config = dict(
    num_hidden_layers=13,
    hidden_size=384,
    n_experts=40,
    experts_per_token=4,
    d_expert=64,
    d_shared_expert=128,
    hidden_act='geglu',
    moe_layers=[2, 3, 4, 5, 6, 7, 8, 9, 10, 11, 12],
    router_score='softmax',
    normalize_top_k=True,
    routed_scale=2.0,
    balance_loss=0.000358,
    balance_bias=True,
    init_std_router=0.0209,
    lr_router=0.000707,
    vocab_size=50257,
    norm='rmsnorm',
    norm_eps=1e-06,
    tie_word_embeddings=False,
    optimizer='soap_variant',
    learning_rate=0.00373,
    beta1=0.95,
    beta2=0.98,
    batch_tokens=65536,
    max_seq_len=1024,
    train_tokens=368200000,
    max_steps=5619,
    dataset='wikipedia_en',
)
Below are experts of layer 4 (counted from 0) of a mixture-of-experts language model. Rows are named router (the router's row for the expert), gate (a neuron's input weights, with its number), up (a neuron's input weights, with its number), down (a neuron's output weights, with its number) and show model dimensions 0-127. Each number is 128 + 32 x the weight over its row's rms, rounded and kept within 0 to 255. Numbers have three digits each.
After each expert's rows: "comes before" lists some tokens at least twice as common just after its tokens as in all text; "mostly gets" lists some tokens that are sent to it at least half of the time. This comes from a sample of Wikipedia text that the model never trained on. Tokens count by the router's weight.

# expert 38
router:135138123135129124059157134132070132113164133190152135144112111109127138140192123127118152088093145160147123155123125157116118093121160135160144113112124116144098125138087207126160156177125152167136142149126176147125139164112095143143129093140114110121094140119122144169074145088101151150118150103179087139081130104097129065132167115174126158140150194117112119138087179126169111170151
gate0:131078146106155144116149146146135090152137140092153159189105151109116135123122103101098093152098108103144133148141193086104170129069133165099168113160110093150137146101108150164097161015080126105112144203167100084141121085133073166161106136105072162156141132138150077096167088154084137140065159195123122122160120144138147128134116113141169153100114146146149145117157175088150145140111
up0:128129107175146090161118121125143142119164177192140134065123175125142095163144156018139087124128115187150106211120170104125026139133152163098172093104104116141185121134096167095106148137126141133134110145120185035132131096133087121154089120054063155131127122121128122128195111186137108149099118085132124146134130090115102165103110075109141152165152154157147153147092078111078097115123
down0:126082142180155136146135163108133102099119151132181121176151141101205182141099050127135104159123131035155152177047122096137109140125121125168155188099107109133171057092059158155117174110101114203154116137175174154037141118145109107148128110157127106107161160043112112119122113149113144132159157164088101151126112148121125090105121119177083139152175099134110169148073173137138103104123
comes before: " the", " and", " a", " which", " but", " he"
mostly gets: ",", "\",", "),", "',", ",\"", ".,"

# expert 34
router:154131100142106167159120116127157166105165182224152129119078156145110076142160126054092119186103144137118110164103161143132148132095142144100104118136152169122137129101168077111205131097074143169131114176109157144114167161121138126117191118139116153191175168089122173151070150072086139152142189099146131104088142094126152086097104095069124106131163105094150102161166183051155115155164
gate0:056092171068151122119152131173124171154108097112106155131132129159137073177165122044124142179153155147147167095078134129114060053111160115116140096152115119139073101125129157159172098149148116144131074091066134117111137092101124190129137203061117117115154110158136173163179126185069083152094091098097149114166086135133123118125180094100132107181137183124180107162115069113173111156105
up0:139135074154147161060149131083124119100131114097131126178174154121140104132152189134125044152164121114121138126113117108134124165170135127139046206144119110132132174149162148121126103083122103164127128072149094114087159124158140167102153112116130120122097072154143133111060154147094116105165098175084147121110115120074120106064186111112077124073116072149084150124170152064052080118167
down0:098177132232113138109171157081102148128121102156120103099083108088132126152146123129133159094122145163153137163072150114147118111132200146154098021077162135131155153151135124146086125122181135060121089136056121130130161088061171128123124142142114021131107150197126161099091046150171153107103069181130151125126081100093141085110108160157109161166144165170100113124137113136096169131093
comes before: " to", " by", " in", " that", " the", " a"
mostly gets: " allowed", " purchased", " forced", " increased", " suggested", " refused"

# expert 26
router:200146117136115147198097122141170119115100181120146144130099061127120121127039135090116123175110159164100141143060156108094120161077133139204141120153165244168116090075109201106161152131123146163139112137129169120129121152106097101107151095136102107151143122102118109150114139162130150134138175133156116133094142107151108127174098155137171124119101129119169116138104167109115115119140
gate0:108135189138129103131073128193085123127117120100115158125188100111127168120106171078167064141159110084089158110170088167086094180155148165085165063109140097109107142120087104119104102122119100125137150156091147124137110087149100085110134126135147217143165139133170140102127129115138112103127131070131112151102129088090152091195151155147138147138145160094155079128119168237181144132137
up0:096130096144098180154107125130078109156159140115141131170146140141137170137080095174155154145102126128135106095060133119149144222125134071137132115088169148161119132107217110138152105192100130091077117097132093181114101085153131156145139108106171133185173189126136135129157141156118136191183137096067082075150116092090132153147125154062162144138136135095092136178097077140113189101175
down0:138090149120116098111112117132145180138180150095098183103111165163142081186157149129118087141106174114136177135112130096109168094090099163129146139163120131097144171121130143087145118114127060126077167124077117148145202168133185102150132148176185109104140109073110138112151179118123124158069119151112169129138140087142067119138163127076108160138096128187153127134103142149133180136142
comes before: " |", " of", ".", " in", ";", " was"
mostly gets: " JPL", " club", " footballer", " Viscount", " RV", "Embassy"

# expert 12
router:134152118151113085058120105131109134101255090170139131030087193096116103092068138059140129158086144140094106109196156112132135174132155181134079164147111162118115117107121193109134138205123129139143120085123159158180119145133119105108079197146105169166095143104105131140153110063109139140141060101133114150143131118138156147136155097061102126099059087134160112151141174117142104119144
gate0:112093125123141154125134182079136112093150102182121140081114195121135075169147131085125123122102143113075158194128131139156122057105167100123126135149137173110112152144112104129145076064153148179108147110155122146149117163144097156148156129096127092172173098138118111127091069059172130110086129171128135083135116143122110125124123145081128168115151177082194129101103128103143109130190
up0:188156155127125093064066159123059066149148124128136112152115077113109148178117101128140097120123135162108116110100115146147099102144103107063179072134110163135118127112222129105136139150122142155147088120135126154086137137131174130110172157182105110090103176120206154123167129141109114106093123141079107051118155088097097116102127129136124115126132107149105139173039094138122138122120
down0:087086172058108159119192126140092145104135121119143159140146074137168150138094160126097104194091096140111126195163080170151116102088082109098119098118131179161107134028138114056155122147121128116153084145193159130125158116168114129094111145175057137122101153177083150068136154090117128070116139097173110094146148158142182092114161148137108124100129128148176140112116115105126077102129
comes before: " |", ".", ",", "–", ")", "%"
mostly gets: " 10", " 6", " 15", " 9", " 14", " 16"

# expert 13
router:166163108160110085148134129122119119141142136086123135071093220099110095159140158146107143219107132145083213097075118146077149169126123164199145116148134142158122118124093087135134161178109117142141132128123182117128107128134106116115105192115092120129164129111101175125142096034114130135160145093159108123143148117102118162130147106044105137097100197107144119135214101140101126087153
gate0:075090174159138085160104192191082131066068125138128214107140154131109104196071114107126104106108138096162180182162110155127098097122150064101166176135141132141150135183123048139111157126130120138146118179169124117077129111141156130114147176177108105137095083120165174105188172103095123148171060145073136142110137123145133132074137118123095123159171156101105130133072099131114119087092
up0:118100131138107191108104143162153109074075121105141159103149128131125119104104148132119078133095122091124203178114111160114098020114142084107149127116104149130115104160111136110143088146136130112120097146173096124120118143165154121128126164148078180163114103124147076131091182076161105138124159175148119144160109150110216107153185132140052224061098158165144131189046148117159151072115
down0:110048044062134069130130160129177111102196109165128171104154096118113111118062214168105115150115106159098121159139077105102154174148095102163137146132074130132113161110183121217102187123133105159176125077131102143132175133156164127192095157165137138097167091157159107121141125129105146147135156066098110120156124132094142099117120168154141121128178087126147174195117163148206098172089
comes before: " |", ",", "–", ")", ".", "),"
mostly gets: " 2011", " 2019", " 2018", " 2015", " 2016", " 2006"

# expert 15
router:096162084128130105046143130139091093109159146063133121056108190105113107147095154110105101159117132134138131095101109115138124173135120185127107166136111134149105125111154189120129137169127132166162164111117113152142134103141130119144160174134073168178166085115137128134135121117095117142136195139142129126105127114122104156135119146106112147102134061115182133124109150095103118081102
gate0:118150056143143125104155116130130133138083171073109150152160151127102082132086138088129124063125079127123158137128147145153103110118120126098124100067133168117155115129114128133174152114115054099089142098111161132146133116106132094128105102157127138188167096144147143136096165120153126102106187117098150110186100118155116130200159129123115099112193145202167134115139189124169186107156
up0:082133097197121133033149120117142046150078144099152143166143068103128117137078095071160115155085119141149133118122153139095126096121129077204177126124163092114102144106132107070111116134133111133134073184099115103136105145092113160097046074126164178125152162058123160124119145057108142069177137149145123098151090124142134101145118099097112160184068069146117144138061099214114147120160
down0:146057097040124160138157131158160119149132119075146145126128180121085114099103123125085160137165133103071105087121077146083119166067117098122166140140145115132157129191109159101128183079178143094136168135117063159098095097137160148124127148089117121208162123148077157074176137160153174121129158176141126135099152130109163132135088104102107090149149083129145173116137155100145082140130
comes before: " |", " JPL", ".", ")", " ·", ";"
mostly gets: " JPL", " MPC", " ·", " Spacewatch", "_{", " Votes"

# expert 4
router:103147120149125118136140128127155142092149192128180172217032170121097089116129123086107125108149142142092139162080167144164131144135153158134196131146135173177089103111080150132181137072112155145151110185126161138101150165096129114120111153174106120146225135115144156172103125030107158165091177122175112157133149114108138077102146100142087131133155131116151095155087193137144118118143
gate0:112121162158146102155147157169154119099073080109137091093109096166099128131140132130173168160045144090138124081121121128093103124060132213135153130101146104098093079156103088132090104118122074157138082120133112139140097141117131141082107165109116170151147065138183154130086112129081102071091126069106100170120161139129121066199112124047095173130150095105203157173140172180113154108074
up0:155086101027143152123132059120186192104150110121139101063159173161138114189106132096143102089103157103120106114146110165166166146163117200072097122094170164153151169105167118162129172116154159114149099139171098129127128110128152138110160108100143110125087196080112181142127097183168129101101118168064113143107144168135127117129130110068117063162076145143157119096075092161152125111114
down0:146130193129087151134165076175163099127141106137122165109134202123140209119078140135072161130112132076116111175161167083126116158121123112087142144109163125167135147132131100137199097096171100134144093133140101151139118151145118153119173131154101150103160168161066122061097103180093097166103092170147099126095157109154088086169148206135100175115173119128125142100139098113167151152121
comes before: " the", " a", " his", " he", " an", " be"
mostly gets: " after", " when", " if", " During", " who", " where"

# expert 30
router:187156121124093131081101150101123130109225149138158150190100140095114091143074127088077148151107121123096140159092142171099155155130144166147136121146172156078096117110179173116173170136072117178139155139131159104123145148120128116157163094153105133153198137135136134153117134111089140125139155143162148076068111130108106107133173103094172139131141194107137139128132106160148154105175
gate0:217120113138130180094112126131117137111100128109096155067098143136139153151128154159123162097107081193104141141140086130167141221120108139106154167092118130098081111203114177106108139191106113046107137093156109129088115180115173101129159166164133178099140151127125157157125122114133123053141174183144160168065135146163142104174121129109134186122149117126126112121110101150117172117118
up0:162113145148121149195105101116160108168203156135077116160133157150114088117143157119152128157084045107135109137160080109182155145108140128108100060101090107061119116151157120171102150068115106098173103107147151132125169137139097103092095099093154134123115146055129173141122075119139108111147143162090130091130167132130136117151103138121106140146130110139159141123181161167137123179148
down0:143110143093115116074116111106085139084129213132128113148153136160123100146086139122128147093117125130154111129089199143085181086098112140111148145106165073104084072153087168174067086082086203107147120139154089123183103095138181102163127100162188129110081119110111104172191156169127164112130082079077134184128118096161139162101151123151069158159166124147134115129173102108138130109144
comes before: " of", ".", ",", " and", " in", " for"
mostly gets: " games", " schools", " troops", " movement", " army", " authorities"

# expert 8
router:180127137138091131209118125130122142123109107134131087164171109106122170132000152097115139087110156122102114097116121133084149135094134094137124126131150161132152106087144117137095170108124153114132115094128148111151115099133108127095109193140112124085158118097105150149137169110106143131119108137112113139116133103105140137120124186194122133103096195105098110111135165120173132119119
gate0:089227091135157075212134119108100144139132155153118135149109121149167108171138214214127162120120124178112154172149154119124123142146163045161097140149177101104104131160141090121127142151083150133108069047166111140146122082116119168104128129195115092178179068148146134151123177111127142098153139111118147119165122138132114102130152090136141206110088169090124119117122112116127163122132
up0:118110122119116149114144154164101114184132140099111109061145155133160157151130134075149042118112161071113160134124099134172103160103125186095136120044082125109136106135121132138172107139110152155116104166139120154130127103131132123178142178091130184121238178097135109112174093197102140128099118062132117146107156124077098151149106180182169066089140126147120108172043053100088138118127
down0:090117179108090138068143095123089172151078159131087147135117130165152087157137164127118119161048173155150101129174112095186130129134100105158081083208123172170089071106126183144117113158031172145079121080132156092121088145102101137169103165102194093119095115125102130096110163101111116149119193097138087106120123145115112105140108192135170179119107131105128128095157099116119201192182
comes before: ":", "-", ")", " (", ";", " /"
mostly gets: " Elevation", " Died", " Spouse", " Released", " Species", " www"

# expert 39
router:127182113139100075159101126119036160130164081063104085080079084115106127151074140139130121081141137091136126059093142138100146151090164130110004130148129176158162111104088126126108172140119133082147124148113104146130159153142124119117115113120079112144147126109143152172136148074103155125102150098126073175144143097103132087105139144144129120106120137132092133130102130101132161109156
gate0:117146154136134130128126157134120181132090171108118107091170094112133102152138145130138163188114105126139125136167166166111162105132171159171129203129114165116144106111080095127159109177141125182142083138147121102156112158122124162147125124038130147072137174134175157148095144118138167070147120122121130115094113137163097158069102125065108178138091140091141128033158092185118138104053
up0:060130107109142075122134097173074115101088119047127123173145113090130147127098132151115141153100147135088107155120092102171184103176127098169123142174124112094131130098126107112153140208106106133152172142163111074177132191136095140131143088162116162199147091109122115159070089108144097126135131118110141106077162124107106168110188121060133145128156081175146096147143111075115201130079
down0:105040125111053088150176115188131146108159128151179156135122148100088081170091126096117099149078128118148131067137139142155140153139135076134122147152169112201123190140067165084178078118117036119124118124136152144084140109203124202210146152151150127165171148114143154096097105143077137120149177089124110141073147148074131103130147121154126124118181059166132098145121185107112150158141
comes before: " |", ")", "–", ";", "1", "2"
mostly gets: " 0", " ", "0", " ·", " −", " *"

# expert 25
router:105098108149099164101065147117096108137182088029109160048152208099128099148159119141090143104151143115121110135121145102125153239153125203151123146130178163116080136113213170117130132201109138145139155155097104131147111120150144173150184151113091170159213099156128139149134122228124110116122148112150136121097132097121134122143134184116172112159138067132139137107119092160169150056135
gate0:062149071091103152148185112139155117148208101112127098110165112140127122129146126121131148120128075176183033120151144130166089136137104087164105184082149116117104146149104071157164130153152109123107150062120195128095142108132094130098142146073131170083169206101141131144114161177080129113150049146177135154151122132099102100167139110163155154088083127103116130156099185152111139171116
up0:132122203113098156132130114195117198125062113125155138144171117161115161093190135060118092105123164125133109131130127129138176129048169131122096159121101093073108145139150085130156156175101132113108178127145132104118119122122055105103127115129140078154106143133118145151127102160172169126148136098118158119146168110158131081121171178101135067100062110201125108089113139146130122140255
down0:129122136157133133139133123129102116080126157088104095115145063101101088161119139106140175142165170163098128129123165135121169141123093180122096133110113109075131130154103121167189127125153111137147138113055127146127076154147107130134126131209185141154141123154117113246130092149097110145161085160074185074150169178076111172105130119138132142094058094164147135082097158123131161125114
comes before: " |", "\n", "|", " ", "-", " 0"
mostly gets: " Goals", " %", "|", " ·", "\n", " —;"

# expert 27
router:175145114149124145096115114119126128142091046077163156176146078138115115115081126097111102071143148163101127106216142129146097173098139007101165134149120139133156127115148125128096144134134139177152115185099083135114123145127135146115078108157138130169124130102131093143126125190112141160138122144117105120120135116124132088097112152179130164101141164139117131133174152100156121175140
gate0:027117126109126053125115155126088132168116081067132119144161193142116082201150124105133137074154121141196106167120106114092141178115136145129114082123120091076093124069088112130181138121148102142093152134144120142179147076094118145147134150095121162104155163059148119146145097158146100116154139162124101169211153135107153141132119109124189178131141189156049128117081086180174174118148
up0:141104151160153111100093115186129154134161109158133112175075206129118113133189144198114136119101120063108047148158081101084065174107103183186113112122146074109068119123129137155153130149122130105131112045173096164125168097140135192101142112160094188146124182096127174119158148123141136090137129104104107108104148113114119115105143060183149136142107189091144157120116140168148091171148
down0:144145172183115095145162119136151098098110165143141177167147062098080108088114106177133141172141101158088133079124089088083109148108094039162105108099213127132184144123133103108100087116109059154125132119110140109135167163143103120138103130146137117114110086225150094146164141174113111122085123123105111144177152093115081151099163111169168159121161125068132170091126162149165176096146
comes before: " ", "\n", " 0", " 1", " 2", " 3"
mostly gets: " |", " —;", ";", "\n   ", "\";", "\":"

# expert 37
router:137147106138121115121121120121185141116096113150060118114160175151139148133185154143143119160091141118117072147136148160136121147127141172080221147127153124082139121107097158175130141104114104118144116130126153145100136131107097118109131145124129155119152167133111120134179166195129137118145094210084134122142143111112150172166142202119118121153154150115118118123096160114137102099144
gate0:154075116064121114097105122083215123149136134061098104153113104119139139146131118167097155125103154142138131099173179088132146155115096167100235119127126090116152133142174164126142101120131119074133145050146108191127119072140119120157149109129117089173081178143121101156095162138150121115147129134230144113048123148141148204117142101042157155123137122143102135111127156115158131099113
up0:146191084121089070059120177134050175141054162183146093090163114140107171147222159144150163170141150130103160114088147061147160099157118206152177114136125146105121111157123135124142133142118118131152099136100116122108143150142134170124114137178126123153142100087117107110138148104098119144174145207171143139191130164108128134158133131167123131114128147135172144150082075126092154137149
down0:111181099103135129097155103107103150150116073100170106123101089135115075182085118138118117116135098145079106142184098075122134131130105117172134109127108125155116131123172178026122178114171191088171114131115122159102102099147153155130095128140145070143136099126132101069119150148159152170136138074139089082139104121124152120169091099125120138122165205114120117132068149117153167133156
comes before: "|", "-", "\n", "==", "The", "==="
mostly gets: "\n", "\n\n", ".\"", "\".", "\n ", ")."

# expert 19
router:157134119138114141136105149116154127128085099184096130101174166121163198129189146137133140103083142081130075145121123173125101144134116174086205145131151121120128122119091143170114126147106134081132127105114113147129113109109122104126136149129129158143128154119117137115163163168104127110113104197061127145143139131114159162154138166109100108138154117120148114121088135109128103108132
gate0:117111039111125134116095132108099111099178109109097109164123128111116154071124117124148126149091163119181185071090117154120139102122137091000142102113124102130113194145213087120097125136150121142135127122085102087146081068175123106128166157110101133211129148089108086111106116170150114151120111078110135145167141138106107084163096113138127072140187191140065151143198092176115163061099
up0:140106123101142100107061167157149118096138209134112144158142157143097198175078133086091161098067135131166150137110130116159150076115090147204173073104140159126109081111152159125151185190104139120139114141139126128117098187097160104063153154181147147114093139166114122132158112123153128091089128168140105133103104129145137135155139133202146125132110105107083157133084160130131165078061
down0:110112116156133101150096165148118063113194143087153125069148129133135167124167118177144182100114190139114092149091141198155082152123107125137093106080130139130082089163139081089137177133184140165135143120165154167152165158158155143104104071107158150186154134171157106204108130162120151156102080124135126050074082074105088131073140140121132113163142129164103061147152132145105176096146
comes before: "\n", "-", "|", "==", "The", "==="
mostly gets: "\n", "==", "===", ").", "|", " =="

# expert 7
router:169136105118101131208109152120158136101133156168143159122136112079100072160115124068103139128091136134121109136128143109075148130109126082147138151162146201156146112103164165142182133081104118151134115169116159143173140141128123140169166098125111153147121152107097167152132136123093150140108136051141123143095139112132133071132145110139129132106152121126146108149141106104188104127171
gate0:122098153167142075134106119178165120151063077122108148146157144134085103161107122115123138130111107099096137128163088099056131048091079098138143108121124202157150152081104158147098142111154090103151129106135089154104161079112127183128119117099081159086066091186148071179112132208140144082114087134199154103074100135126093159139130110112158075095153114154139135179185067122155154131165
up0:135108218153133158090186125133132130120126111136127161212141127079126125116148114089114131170137098071110100140130116118161123139187123119106159163156142119125160111146099088160096079102142097105140161176082130148125144098149053141089077113124106149091154102103167171156093145155158137087126064127123121145129137123141106104123147122183136196140169115118156127145205092167125136217116
down0:148127163116163090149060184127191107074139125163157122193145133140135115116107084152114095182092089134163135126165127128150155080096150129092113121127155110104194122141106137091093162174122105158153100135129111124132161148072104191100043083131109136210178133107144046133143125141148060132162159102092104146144137122168114107124131153152120129104151171112132143175153112168092087069104
comes before: " of", " to", " in", " by", " for", " on"
mostly gets: " elected", " made", " released", " received", " won", " worked"

# expert 9
router:084125118138140108107131134121114125120230181107128158156124118101111140097054138218101144126199131165096100133103134146130110162119130098100022091128143132154103120140104055146125116100120150155137114131130128134109132134124094106127145100102122125099096123143100144134140103084181128144159084145136105075097140125132123133131140081087138090126127064106155110137069000126115161140148
gate0:087122118140146134152085121129153121133085120136109114205131101153124188143136093095140126107156105122168189150133139128160119162082094119095153185101138131142121144117131204183152141081145137143124118044146110045108145104166094131099137098122136070109135190139160150142118125062120157100133165128109111156156132108138132129136107128058141157168160130134080112143080152145102154153157
up0:155163144129120171063138164130160173109177092115131141117099182123139126094178115170136098134086108127098129144080116138120113103203122120216133124139117085098111132134162088116129116171166124154124140057130126125138127142101133158148091145100110149068192105145136166155165107151141113154094104226130124085094125140128179122137139115188108083109077199156102098143105082117140114106077
down0:110173160152112178078160123191113131157109090127159089148110082096163080146179079138117034127172121139084100090140140129087125054126196140197131132165146172178073154153102125065195083101102143110127105129153111122098127161061151091104092115094119139110120128132146144151122081158112142137114101122107087140159126160149101090160130135153149116046128156155124135161065188081118194152129
comes before: "\n", " The", " He", " In", " It", "5"
mostly gets: ".", ").", "\".", ".\"", " .", " but"

# expert 14
router:194138103132094115158147122108170149123193168218136173172071164128093085133169147090122119154083122128124145161080152160123132130115158087179168129144155182087142117086193111114181140061122113192126097124107136128120161156108115122125164079166125135160157142122110136158131128051101136162131210093144113085110128117142131083062122105126141086131142195097146106139172161098173112157168
gate0:107074112155121134090120120105094219121141103162118089124144073112099057130152107187079121106130130037113129105214118114125075143157094095134130134121113127076185150135184129138092115126142176084128151150167157104130150163107185108166133114180115146142117067132102095136146134089130063130116130059109160160072125165128101146103162197085149096095180075083135132115146152117142102099128
up0:105138124121140098104131159135114103097109119058179144093171093152125155177068064180108131139140092146153141112155166144127093172137117147079136106103098109133190148118129049118118164168118148119181071159154092133159126163105055130130123124161145148117131083168103172074159141131102122128122100065091129119088126129130128094132112254101179118179129106133197142104130191156140076069131
down0:159120118150129115075072138106118104124101096106132115040169153108092107160089105063112125114092135062110121116113070159136108159089117096123128091097101068110194104169151104129145178118145111112108105165201090068142128085131140136094086108135134156164123164158090113167118114135099174091096121155148079114116104103139167073180168103097171157159174103088164112147145128176126117115130
comes before: " to", " a", " in", " the", " by", " not"
mostly gets: " tells", " would", " does", " comes", " did", " could"

# expert 22
router:099145141176106144098116138102091028119088092101149132128171110129159115127133106127115124072129150106148149125107143108117142127111112104179071092153127170148109155122144210115143125177116137099127126212125128119155129181122124114158121127108110152139162132100129140114091106067123124135111144105164108157136140134139130088162154121031135138113154173155128120132089114137143154122152
gate0:169076107101114114123080131090165160142161163109086102117105069134152068087188125140096082198067153135149157056158160143125126128144129149187121141117154123180208136158157103116089112149166138134154153114115142141142139120146129067132165071184166175110075158158147124122114139189104111071125152120107098109136125128163070067122113153081117195103157184110157108090142132150148204162144
up0:141187069151142067087108099156110128125093081131152137066193092154111180176141135110127134104179089112124113138185171127113113136152138147055165154109108165115145130165184142176139124213149137129112114059143116113131115055162134124153084156159104120130158116186105098137095066029134125174129128114151157075118133148120074128137100123184121151108112099109119133084144090107131103129092
down0:150156133069084152143193142171138060064116099090155113123122121168193138121198136114173118185129084121185155132147106108137091115098130069182121129164197146101134169118143119134144094151097096146125086139192079159158131199107167172097177128077156114091177163142135134165062096127093174162126095111124098163141173106115116118098162150143139106162135152127116118141115152131171124080214
comes before: " |", " ", " 0", " 1", "1", "2"
mostly gets: " 0", " —;", " ", "0", "%", " ·"